Experts of a small language model.
Size: width 256, vocabulary 8192, 58.7M parameters.
Experts: 128 experts in each of 8 layers, 96 SiLU neurons an expert, 3 picks a token, a shared expert of 512 neurons.
Training: a variant of Muon for the experts, 422M tokens.
Below are experts of layer 5 (counted from 0) of a mixture-of-experts language model. Rows are named router (the router's row for the expert) and show model dimensions 0-63. Each number is 200 + 20 x the weight over its row's rms, rounded and kept within 0 to 999.
Before each expert's rows: "raises" lists some tokens whose logits its average output raises strongly, later layers aside; "gets" lists some tokens that make up at least twice as much of what it gets as of all text. This comes from a sample of Wikipedia text that the model never trained on. Tokens count by the router's weight.

# expert 60
raises: "ink", ".", "el", "at", "in", "al"
gets: "W", "P", "V", " W", "H", "B"
router,228,192,224,191,193,215,216,229,219,176,183,208,219,182,179,205,163,230,206,186,208,246,192,213,195,191,169,205,219,217,205,188,200,174,150,194,194,208,221,187,230,184,198,177,180,191,172,201,220,201,215,211,209,175,174,194,215,174,219,177,174,185,208,192

# expert 49
raises: " the", " ", " a", " that", " his", " both"
gets: " in", " In", " at", "In", " on", " of"
router,216,180,208,175,180,223,201,212,198,206,196,175,190,193,194,185,180,208,196,172,227,242,198,201,204,193,167,196,239,206,201,183,191,203,180,195,200,188,164,159,223,167,231,187,170,199,202,195,202,166,174,184,228,210,178,210,205,176,188,208,198,220,200,168

# expert 105
raises: " ", " Website", " For"
gets: "-", " un", " She", " pro", " Pro", " she"
router,230,195,201,175,165,222,230,193,188,188,184,177,222,208,204,192,193,216,212,189,191,198,237,178,196,166,192,225,208,244,206,177,197,190,162,204,148,224,208,148,216,206,239,185,181,199,196,194,216,176,179,199,207,200,188,229,201,196,212,194,196,202,222,186

# expert 50
raises: "ult", "ress", "tch", "age", "tic", "vic"
gets: "to", "de", "ho", "ge", "ko", "z"
router,229,163,208,190,227,222,218,209,216,179,161,185,193,184,182,159,190,204,215,206,192,209,199,224,199,184,182,224,188,219,237,177,221,206,208,244,188,230,162,189,218,211,223,184,181,171,200,190,189,194,225,177,195,179,171,240,206,188,227,183,202,239,187,202

# expert 123
raises: "os", "von", "k"
gets: "na", "ra", " –", "di", "mi", "gi"
router,210,194,220,172,166,213,226,217,206,184,205,194,223,235,189,158,216,200,196,207,196,199,197,221,208,194,160,232,214,233,212,192,218,217,226,248,178,219,185,173,191,203,219,205,204,135,187,180,214,210,199,193,209,214,185,219,214,180,215,203,203,210,213,216

# expert 90
raises: " the", " a", " ", " which", " in", " all"
gets: ",", "),", "\",", " when", " that", " where"
router,207,170,174,195,200,237,198,229,227,211,191,200,201,186,189,202,181,209,205,213,242,201,221,216,239,166,167,204,247,203,199,195,212,199,189,193,142,189,171,195,228,175,213,213,216,184,170,191,199,206,198,178,234,191,178,217,252,197,238,184,203,239,209,188

# expert 63
raises: " the", " a", " ", " his", " an", " both"
gets: " of", " on", " in", " from", " for", " at"
router,220,200,186,186,188,229,210,222,218,187,179,166,196,199,161,185,188,196,205,180,229,219,205,193,199,208,186,199,228,222,213,176,205,204,200,225,205,194,165,184,212,194,232,191,207,181,189,188,229,165,194,194,210,224,160,199,231,164,199,195,191,248,196,183

# expert 39
raises: " the", " his", " two", " ", " a", " he"
gets: " and", " &", " or", ",", " /", ";"
router,235,193,193,174,203,238,216,231,195,206,192,167,197,217,198,186,200,195,205,185,216,210,228,170,214,209,150,210,233,201,215,204,233,204,178,205,186,176,175,177,189,179,193,189,194,205,202,205,212,173,158,181,212,211,190,209,214,188,225,208,192,232,192,194

# expert 101
raises: " ", " a", " the", " an", " two", " three"
gets: " had", " has", " have", " with", " were", " was"
router,225,159,191,212,194,206,218,203,218,168,177,202,179,167,212,190,221,210,204,191,226,200,230,224,182,194,189,200,220,207,195,199,205,198,193,219,198,232,209,187,217,159,240,194,196,185,196,185,211,168,188,203,206,189,187,202,200,201,209,194,204,214,194,170

# expert 84
raises: "tin", "ult", "-", "ci", "da", "li"
gets: " ", " km", "т"
router,233,174,175,194,161,223,199,197,211,199,188,194,225,178,201,154,180,193,189,206,197,205,224,196,193,205,160,198,216,201,216,191,224,177,169,208,182,240,163,190,213,197,208,152,182,186,192,185,203,190,189,179,228,188,189,237,219,183,192,182,196,195,210,205

# expert 88
raises: "um", "ed", "un", "ly", "ig", "ate"
gets: " F", " C", " B", " f", "ol", " c"
router,238,152,197,201,156,195,198,196,210,219,193,151,192,162,189,197,187,221,160,179,184,222,227,201,199,165,210,204,216,200,199,216,208,204,179,182,181,251,190,212,214,196,209,187,196,199,164,179,199,181,169,185,216,183,192,195,208,211,218,172,212,197,211,195

# expert 66
raises: "-", "1", "3", "2", "5", "9"
gets: " ", "-", " un", " ", " ", " ~"
router,221,198,184,169,163,242,213,195,202,201,189,184,200,176,170,189,201,182,190,215,216,215,211,194,229,177,178,195,210,192,225,191,196,178,215,199,167,231,176,194,235,185,196,156,204,193,205,204,207,194,191,184,202,201,174,235,240,173,200,151,208,198,196,192

# expert 117
raises: " (", " team", " of", " ", " other"
gets: " can", " first", " would", " to", " no", " will"
router,203,187,195,205,202,207,239,192,204,148,191,196,215,191,178,198,206,217,187,188,239,219,184,208,224,198,212,195,217,199,208,199,208,180,178,203,185,227,209,175,213,191,212,181,153,200,170,161,202,197,177,212,191,190,169,206,230,203,255,183,196,203,194,183

# expert 77
raises: " a", " ", " un", " the", " not"
gets: " was", " is", " were", " are", " be", " been"
router,208,181,196,198,176,213,197,225,201,158,173,199,192,171,209,184,201,197,205,191,232,210,208,204,223,167,176,221,210,201,220,183,239,187,183,204,167,248,205,188,200,215,217,175,189,184,182,158,209,186,198,191,204,210,196,189,194,207,230,182,226,208,227,189

# expert 124
raises: "\n", "|", " (", "1", " |", ";"
gets: "\"", "\n", ")", " Length", "\")", "),"
router,214,189,205,196,213,225,212,250,197,198,191,172,237,195,182,190,192,213,188,186,239,238,250,192,210,213,168,198,208,243,205,164,194,205,163,233,170,236,190,183,212,203,197,179,209,208,192,224,217,191,207,172,217,203,172,204,204,192,247,185,202,228,232,194

# expert 2
raises: "s", ",", ";", "na", " ", "ner"
gets: "il", "ad", "in", "vi", "di", "ti"
router,205,187,211,193,199,216,232,235,263,188,191,189,202,210,190,180,204,235,189,205,198,234,236,232,194,156,201,197,210,209,170,197,212,202,193,218,173,212,192,174,221,180,215,198,171,165,214,192,210,192,191,202,221,225,209,250,238,194,202,178,208,214,203,215

# expert 91
raises: "ed", "ated", "al", "ized"
gets: "le", " Le", "e", " Al", " Ra", " Bre"
router,213,201,186,205,210,228,209,221,191,201,178,199,209,188,179,184,177,208,160,210,189,231,196,194,182,208,197,213,200,215,238,189,234,172,179,218,201,185,149,191,218,214,199,201,162,181,173,204,232,203,220,165,209,157,178,232,223,195,202,201,212,183,196,201

# expert 17
raises: "1", "2", "B", "H", "D", "s"
gets: " (", "(", " [", " (−", " (#", " ​("
router,211,193,173,209,181,205,231,228,222,199,196,162,196,191,163,178,200,195,208,170,247,211,212,197,232,160,196,203,218,220,211,197,238,182,190,211,144,213,182,184,214,192,206,182,166,201,189,214,205,192,191,191,242,175,162,187,202,197,205,171,217,208,224,193

# expert 61
raises: "6", "9", "5", "8", "7", "3"
gets: "5", "4", "6", "3", "7", "8"
router,236,202,204,176,201,247,211,225,200,153,148,178,218,201,201,174,170,185,176,216,200,188,199,211,225,193,172,210,209,205,211,198,211,172,177,203,178,190,193,169,210,198,213,194,192,193,163,180,202,191,216,202,221,213,173,184,210,190,205,185,228,189,197,170

# expert 43
raises: " the", " it", " his", " to", " ", " a"
gets: "ed", "ing", "d", "ated", "ted", "s"
router,224,203,173,189,207,221,215,206,217,162,188,189,193,203,165,184,195,211,193,199,231,199,216,215,241,190,178,219,220,225,212,175,227,204,216,234,212,211,178,196,197,162,230,203,188,161,187,183,221,164,179,188,199,227,189,233,215,196,211,153,193,204,212,169

# expert 33
raises: "s", "in", "D", "L", "li", "-"
gets: " \"", " re", " Re", " dis", "Re", " con"
router,192,181,224,171,192,184,236,221,179,201,198,185,209,199,183,194,196,228,179,176,216,204,212,218,223,181,203,180,199,211,195,171,243,170,180,202,157,206,174,199,242,194,189,167,182,199,187,179,196,173,185,194,201,183,196,228,242,202,204,191,221,216,207,185

# expert 82
raises: " in", "s", " ", ",", "-", " c"
gets: "ed", "lo", " held", " place", "born", " released"
router,198,191,203,200,205,198,225,216,192,139,223,157,177,189,164,179,188,217,204,208,209,222,205,214,231,215,175,206,193,217,195,178,200,176,199,194,203,220,178,176,200,204,208,214,181,174,202,171,186,183,165,164,205,205,195,210,215,202,187,167,245,169,246,162

# expert 112
raises: "it", "um", "ico", "au"
gets: "N", "S", "R", "C", "A", "D"
router,200,179,194,206,196,201,186,233,228,203,176,209,213,213,195,207,177,189,212,152,187,214,209,221,231,175,187,187,228,209,189,187,195,192,181,242,216,235,185,181,217,184,220,187,172,181,142,177,226,188,175,211,206,194,176,200,209,153,217,168,179,196,211,177

# expert 22
raises: ",", "s", ".", ":", ";", "\n"
gets: ")", " population", " School", " team", " Act", " election"
router,201,188,202,151,193,209,194,230,207,170,164,178,192,210,197,195,205,211,198,167,236,230,227,231,225,195,197,185,186,213,199,157,213,194,224,232,200,201,190,195,214,178,191,146,191,163,197,198,203,183,188,176,220,212,200,190,218,188,217,173,194,233,183,203

# expert 54
raises: " ", "\n", " —", " –", " I"
gets: " |", ";", "พ", "х"
router,193,164,189,190,187,222,212,269,205,181,183,178,218,192,191,201,162,246,201,170,200,195,233,209,235,193,184,199,194,222,197,173,193,203,188,205,183,225,192,196,190,197,226,207,210,169,174,205,217,200,163,186,197,189,193,206,191,205,204,195,203,195,225,172

# expert 68
raises: " ", " of", " |", " and", "-", "."
gets: "d", " D", "D", " use", "ed", "ation"
router,213,193,176,202,210,241,197,217,243,193,191,213,218,195,197,197,194,199,224,192,197,235,204,221,233,193,177,204,195,210,178,160,198,195,188,191,178,252,181,203,194,173,210,202,186,175,166,163,215,195,151,175,224,200,204,199,235,163,228,188,209,198,248,175

# expert 31
raises: "y", "in", "al", "ina", "us", "s"
gets: "w", "and", "gg", "d", " W", "ang"
router,236,198,230,216,212,259,240,219,220,184,179,171,202,161,158,170,166,222,178,205,184,240,213,182,206,213,193,202,230,205,218,199,199,193,150,201,198,218,205,191,218,196,229,205,201,183,193,176,214,199,207,211,208,183,191,187,238,194,224,168,229,205,226,201

# expert 111
raises: "ize", "is", "cre", "s"
gets: "ta", "co", "no", "ha", "da", "va"
router,213,169,195,155,207,198,195,221,218,186,203,174,221,170,162,188,206,203,191,203,204,201,210,243,208,188,177,227,212,192,238,203,224,183,202,212,198,236,157,178,241,213,232,204,173,152,189,186,238,187,209,167,222,179,190,209,187,209,220,206,214,220,204,207

# expert 118
raises: "s", "1", " |", "8", "th", "7"
gets: "0", "9", "1", "2", "8", "7"
router,212,173,194,184,206,232,208,224,192,159,185,150,211,197,181,178,168,220,156,205,206,203,209,231,218,166,168,208,209,245,214,204,197,188,183,231,160,221,203,194,194,184,193,184,188,187,179,206,203,210,182,191,214,197,190,201,191,198,234,158,208,231,203,198

# expert 94
raises: " the", " their", " a", " an", " they", " his"
gets: " that", " with", " where", " after", " which", " to"
router,216,195,175,217,184,208,207,198,187,178,206,184,226,187,194,189,201,191,183,200,217,229,209,180,196,181,163,219,220,217,215,194,223,187,193,183,193,201,172,210,226,200,233,176,194,188,185,171,236,171,182,183,201,195,171,202,206,192,216,177,200,223,205,142

# expert 52
raises: "-", "a", "n", ",", " ", " &"
gets: "p", "k", "t", "z", "cu", "ka"
router,224,200,202,175,171,202,202,233,188,163,146,192,190,212,208,155,192,227,173,187,192,212,228,193,207,171,187,229,209,201,218,205,229,190,205,227,211,208,213,197,214,181,197,218,180,206,224,190,203,197,212,191,213,175,201,219,182,160,209,183,191,211,173,206

# expert 113
raises: ".", ").", ".\"", "rang", "ines"
gets: "0", "8", "9", "6", "7", "5"
router,218,155,207,198,204,209,199,196,205,178,167,154,212,197,199,188,176,223,187,187,202,232,205,229,232,208,219,204,202,210,219,191,178,187,154,199,170,221,206,159,201,165,254,181,175,213,173,190,210,206,183,170,221,188,177,189,215,178,237,203,185,229,229,217

# expert 86
raises: "s", "te", "T", "K", "L"
gets: "-", "–", " \"", " non", " un", "/"
router,206,207,189,170,185,244,237,201,208,198,194,190,226,204,191,194,161,209,194,191,216,194,234,227,217,188,195,234,191,205,212,197,175,155,209,210,179,222,220,195,230,165,247,187,186,203,183,198,205,206,185,185,200,184,190,214,234,170,208,180,215,241,228,192

# expert 0
raises: " ", ",", " and", " in", " of", "."
gets: "er", " more", " most", " all", " less", "est"
router,201,206,192,202,187,229,242,236,213,166,187,171,178,214,207,194,192,227,179,167,200,205,183,203,215,185,188,186,188,213,220,204,199,202,208,229,191,219,211,198,206,186,210,190,181,188,195,191,181,180,199,204,206,200,185,233,208,183,231,139,180,212,205,184

# expert 116
raises: "\n", " In", " It", " He", " The", " However"
gets: ".", "==", ").", " ==", ".\"", "\"."
router,207,196,190,184,176,221,208,208,212,193,193,170,223,192,190,190,195,212,156,197,238,202,236,200,236,191,167,200,220,249,214,182,202,198,210,225,191,187,177,173,199,185,202,189,203,184,176,172,214,191,194,182,237,201,200,195,183,166,240,194,206,188,200,179

# expert 46
raises: "use", "old", "ise"
gets: " O", " Ro", " S", " L", " Li", " A"
router,231,172,199,188,166,209,206,200,220,219,199,146,226,182,203,195,155,233,176,188,207,229,178,202,190,190,201,213,225,199,213,202,215,175,218,226,172,257,177,181,234,220,210,183,189,179,168,195,225,200,201,187,191,205,192,231,211,204,203,188,207,205,224,164

# expert 125
raises: " and", "ly", " |", ",", ".", ":"
gets: ")", "s", "a", "ers", "ia", " Championship"
router,236,171,188,148,205,214,196,230,181,151,196,202,190,181,188,177,222,219,199,192,203,205,224,189,215,171,184,189,222,197,203,180,211,215,197,223,185,215,189,185,204,201,216,180,202,192,205,191,222,185,194,196,204,204,209,207,195,209,207,201,211,211,204,197

# expert 110
raises: " ", " first", " in"
gets: " the", " The", "The", " this", " new", " its"
router,220,173,178,195,191,211,204,215,213,181,194,171,230,205,175,159,182,223,184,176,224,212,226,202,208,185,183,204,211,195,216,207,221,191,168,214,201,206,197,186,232,185,192,164,202,174,185,167,229,189,182,194,201,189,198,232,194,185,211,200,230,201,207,191

# expert 71
raises: " the", " a", " "
gets: " by", " with", " to", " of", " for", " from"
router,218,202,198,200,181,219,225,225,202,188,186,177,217,210,161,196,201,207,185,203,228,197,188,181,201,194,155,200,235,224,197,169,227,179,195,192,160,205,163,197,215,150,243,207,217,178,193,188,228,173,198,174,208,202,173,211,196,175,216,182,189,204,200,195

# expert 25
raises: "on", "mi", "ina", "one", "izing", "co"
gets: "or", "id", "our", "ir", "ur", "od"
router,219,200,197,176,176,247,190,226,244,187,174,200,209,201,180,168,208,250,197,202,248,176,196,260,192,190,156,213,238,252,199,186,217,188,191,216,162,244,210,201,190,178,189,191,191,211,190,192,190,190,191,200,217,198,207,190,221,183,192,190,218,180,186,197

# expert 9
raises: "der", "ers", "ul", "ta", "lution", "ps"
gets: "o", "ma", " United", " them", "gon", "so"
router,206,167,207,163,213,242,190,231,185,165,207,204,197,189,180,190,184,199,172,200,225,197,193,214,217,154,190,220,218,223,223,138,225,193,213,213,191,224,187,167,240,185,194,196,162,210,170,223,264,199,199,177,235,179,189,218,186,192,196,212,229,216,208,196

# expert 30
raises: " in", " the", " ", " first", " a"
gets: " of", ":", " |", "Personal", " Country", "|"
router,209,176,169,187,171,205,249,226,241,189,174,168,227,182,182,191,188,215,184,156,216,192,200,199,191,188,199,228,245,218,191,171,206,213,194,200,178,210,180,178,202,216,232,198,193,176,177,199,237,158,199,189,225,186,169,218,192,190,213,193,234,218,204,181

# expert 23
raises: "er", "ed", "al", "a"
gets: " he", " He", "ri", "ro", "te", " she"
router,194,184,225,181,194,193,200,206,215,170,209,186,186,217,205,198,184,229,187,200,176,228,245,203,201,192,204,208,200,207,199,200,192,203,209,237,181,230,187,177,200,172,198,177,200,185,188,167,213,182,203,189,184,198,197,221,227,185,222,207,244,232,188,170

# expert 51
raises: ".", " |", "rs", ";", "\n", ")."
gets: "E", "A", "N", "S", "T", "O"
router,210,194,173,190,208,206,216,192,226,179,191,175,211,175,169,186,187,190,201,177,202,198,200,199,204,185,191,207,201,215,187,205,214,176,184,216,187,213,183,158,217,184,188,175,209,163,171,178,227,199,219,187,225,172,154,211,197,186,220,185,192,200,204,202

# expert 85
raises: " the", " ", " a", " an"
gets: " to", " of", " for", " with", " under", " from"
router,217,196,188,199,197,211,213,205,212,178,206,173,209,189,191,181,200,212,195,172,222,198,192,199,214,210,178,209,241,216,206,197,225,195,186,216,195,205,163,194,202,181,239,199,192,200,176,197,214,168,183,201,179,211,178,211,231,179,216,179,186,216,185,202

# expert 14
raises: " ", " and", " |", "s", ")", "-"
gets: " in", " In", " New", " North", "an", " La"
router,190,189,189,209,213,241,208,204,211,199,213,192,189,186,175,184,185,215,179,153,196,236,183,191,205,176,207,226,243,194,210,169,197,188,195,217,192,203,191,182,210,194,233,190,177,138,182,168,221,193,147,175,218,198,175,191,229,179,194,201,225,245,216,184

# expert 58
raises: " ", " in", " ("
gets: " the", " The", "The", " US", " York", " California"
router,229,188,192,195,213,245,223,211,220,175,177,185,238,183,171,175,182,238,183,178,214,198,221,188,187,180,195,200,225,203,199,194,203,196,191,204,203,207,174,176,245,157,211,166,192,175,178,175,219,194,173,186,204,174,211,236,190,166,230,173,225,184,216,172

# expert 81
raises: "1", "2", "6", "8", "3", "9"
gets: " ", " P", " p", " c", "P", " v"
router,216,171,173,177,180,223,230,208,211,205,201,166,228,189,185,195,197,210,194,193,215,246,194,193,199,171,210,202,230,203,212,191,202,177,159,190,196,252,184,204,232,199,208,191,196,192,188,160,206,198,165,198,202,176,170,194,222,170,188,188,234,197,211,173

# expert 96
raises: " known", " considered", " a", " called", " the"
gets: " be", " not", "ly", " also", " well", " been"
router,211,172,202,184,181,205,226,199,215,145,166,216,195,172,196,183,196,207,200,180,212,214,211,193,207,157,195,199,215,181,200,188,212,161,154,230,174,213,205,201,211,196,226,158,187,206,185,159,223,192,208,196,197,176,210,187,194,203,205,170,215,214,221,195

# expert 103
raises: "|", "-", "===", " ", "==", "S"
gets: "\n", "==", "===", "===="
router,218,203,174,204,175,207,218,221,208,204,168,174,218,171,170,174,199,202,203,191,212,233,211,185,195,180,200,211,213,218,206,206,207,173,177,204,175,244,200,197,208,199,213,197,204,184,201,199,227,179,202,157,216,189,206,213,235,207,231,190,209,229,240,174

# expert 26
raises: "9", "8", "7", "occupied", "be", "he"
gets: "9", "–", "8", "7", "/", "+"
router,207,202,196,138,187,243,238,205,197,186,205,180,199,206,208,173,161,230,195,200,212,206,199,213,207,187,178,215,202,221,202,194,209,201,184,213,155,203,195,175,205,160,233,178,187,192,206,200,192,228,201,180,204,210,158,191,205,201,209,200,208,222,237,189

# expert 83
raises: "s", "ist", "ac", "ic", "up", "d"
gets: "h", "g", "sh", " D", " K", "k"
router,236,153,208,204,193,229,201,198,245,210,187,192,182,198,179,183,189,238,206,198,179,225,213,217,202,211,193,184,256,213,189,190,174,202,196,233,162,213,202,204,187,173,211,203,202,179,162,169,197,183,190,186,192,163,177,192,199,162,212,208,226,214,199,194

# expert 67
raises: " |", ",", "\n", ";", " (", "ex"
gets: "0", "7", "5", "8", "3", "4"
router,205,174,191,186,183,217,206,204,206,179,192,171,200,196,199,183,169,217,192,205,214,203,211,217,208,195,175,213,232,233,211,212,204,166,215,205,155,206,187,169,213,189,225,165,192,194,173,174,194,202,203,175,246,184,173,210,198,191,214,192,183,195,196,233

# expert 106
raises: " ", " former", " single"
gets: " a", " an", " A", " the", " his", " The"
router,207,188,184,190,169,204,197,203,203,185,202,195,226,200,186,194,188,232,177,183,224,210,214,191,212,198,190,225,191,218,195,194,205,211,165,216,195,220,183,188,225,184,216,189,170,168,172,198,196,169,173,175,219,186,203,242,190,206,229,173,232,211,218,178

# expert 93
raises: "ar", "ary", "-", "ac", "ate", "ist"
gets: "ing", "ed", "ance", "ding", "ive", "ning"
router,249,204,203,196,214,241,186,209,223,173,188,181,184,188,211,153,168,208,201,204,217,192,217,194,203,184,165,229,206,228,232,188,208,196,200,263,223,213,166,195,198,174,207,192,189,149,200,215,223,206,196,183,195,216,191,212,204,196,196,189,189,214,248,201

# expert 80
raises: "tic", "um", "rush", "na", "ron"
gets: "en", "tri", " Ar", "ar", " Car", " Bur"
router,221,182,197,203,212,183,228,208,241,211,206,200,213,167,193,184,173,229,175,212,219,224,190,205,204,177,198,197,214,209,196,216,209,203,194,183,188,242,194,178,217,204,210,186,185,154,148,173,214,206,211,205,203,205,199,184,210,187,197,176,195,207,215,186

# expert 122
raises: "1", "2", "4", "3", "ties", "6"
gets: " ", " $", " +", " She", " she"
router,222,213,192,190,211,223,212,199,206,209,210,164,197,189,188,169,190,215,192,201,212,227,214,197,240,212,198,198,202,200,213,193,214,181,191,204,167,249,142,189,236,153,214,160,180,187,198,218,205,199,162,206,218,169,183,194,217,176,207,176,211,217,223,180

# expert 37
raises: " ", "\n", " April"
gets: " |", ";", ":", ");", " –", " /"
router,241,174,196,180,180,218,204,207,208,207,162,180,223,182,189,198,200,222,185,211,220,208,213,187,226,203,168,235,187,236,242,208,217,204,178,185,182,205,179,180,215,196,197,196,204,178,188,195,220,175,190,174,212,194,197,187,184,184,205,173,218,202,223,160

# expert 1
raises: "s", "ec", "ink"
gets: "n", "g", "k", "m", "an", "li"
router,217,166,229,178,198,239,218,221,204,157,224,175,208,146,192,136,200,232,196,221,190,244,202,201,196,178,204,231,229,248,211,208,186,196,184,239,177,194,213,200,251,194,211,212,227,218,172,172,216,190,188,198,229,189,200,214,210,190,220,181,240,203,216,210

# expert 62
raises: "-", "\n", "(", "do", " video"
gets: "\n", " South", " south", " north", " North", " information"
router,260,176,240,208,195,214,189,221,213,177,161,205,219,212,177,225,197,204,188,177,186,213,214,193,224,197,199,202,210,214,187,189,204,189,201,219,197,237,166,176,212,189,218,171,210,183,198,174,211,220,202,174,201,216,179,183,219,195,206,195,204,197,186,156

# expert 75
raises: " (", " a", " and", " or", " the", " "
gets: "th", " two", " three", " later", " century", " years"
router,193,144,202,199,204,209,240,232,210,154,191,183,206,224,197,198,179,217,194,178,214,223,208,225,191,189,167,229,199,224,195,179,200,167,211,221,181,199,201,195,209,180,216,144,192,191,168,186,200,202,195,207,232,197,174,195,211,204,199,177,183,193,201,200

# expert 76
raises: " ", " and", " the"
gets: ",", "),", "\","
router,218,183,175,184,180,216,192,224,235,197,173,202,224,172,202,198,196,206,174,195,203,192,225,202,213,172,144,211,222,211,208,158,200,215,185,222,169,199,170,162,228,192,224,199,197,159,198,193,201,185,209,180,241,184,184,215,229,197,205,172,226,221,216,156

# expert 45
raises: " ", " A", " The"
gets: ":", " |", "):", " –", "′", ";"
router,193,188,175,189,163,236,187,218,202,195,149,177,223,189,184,189,184,223,185,195,202,201,179,213,257,207,193,240,209,215,221,180,239,195,190,184,185,225,168,188,197,173,228,185,180,184,191,204,209,162,179,170,201,165,198,224,197,169,211,175,212,195,179,209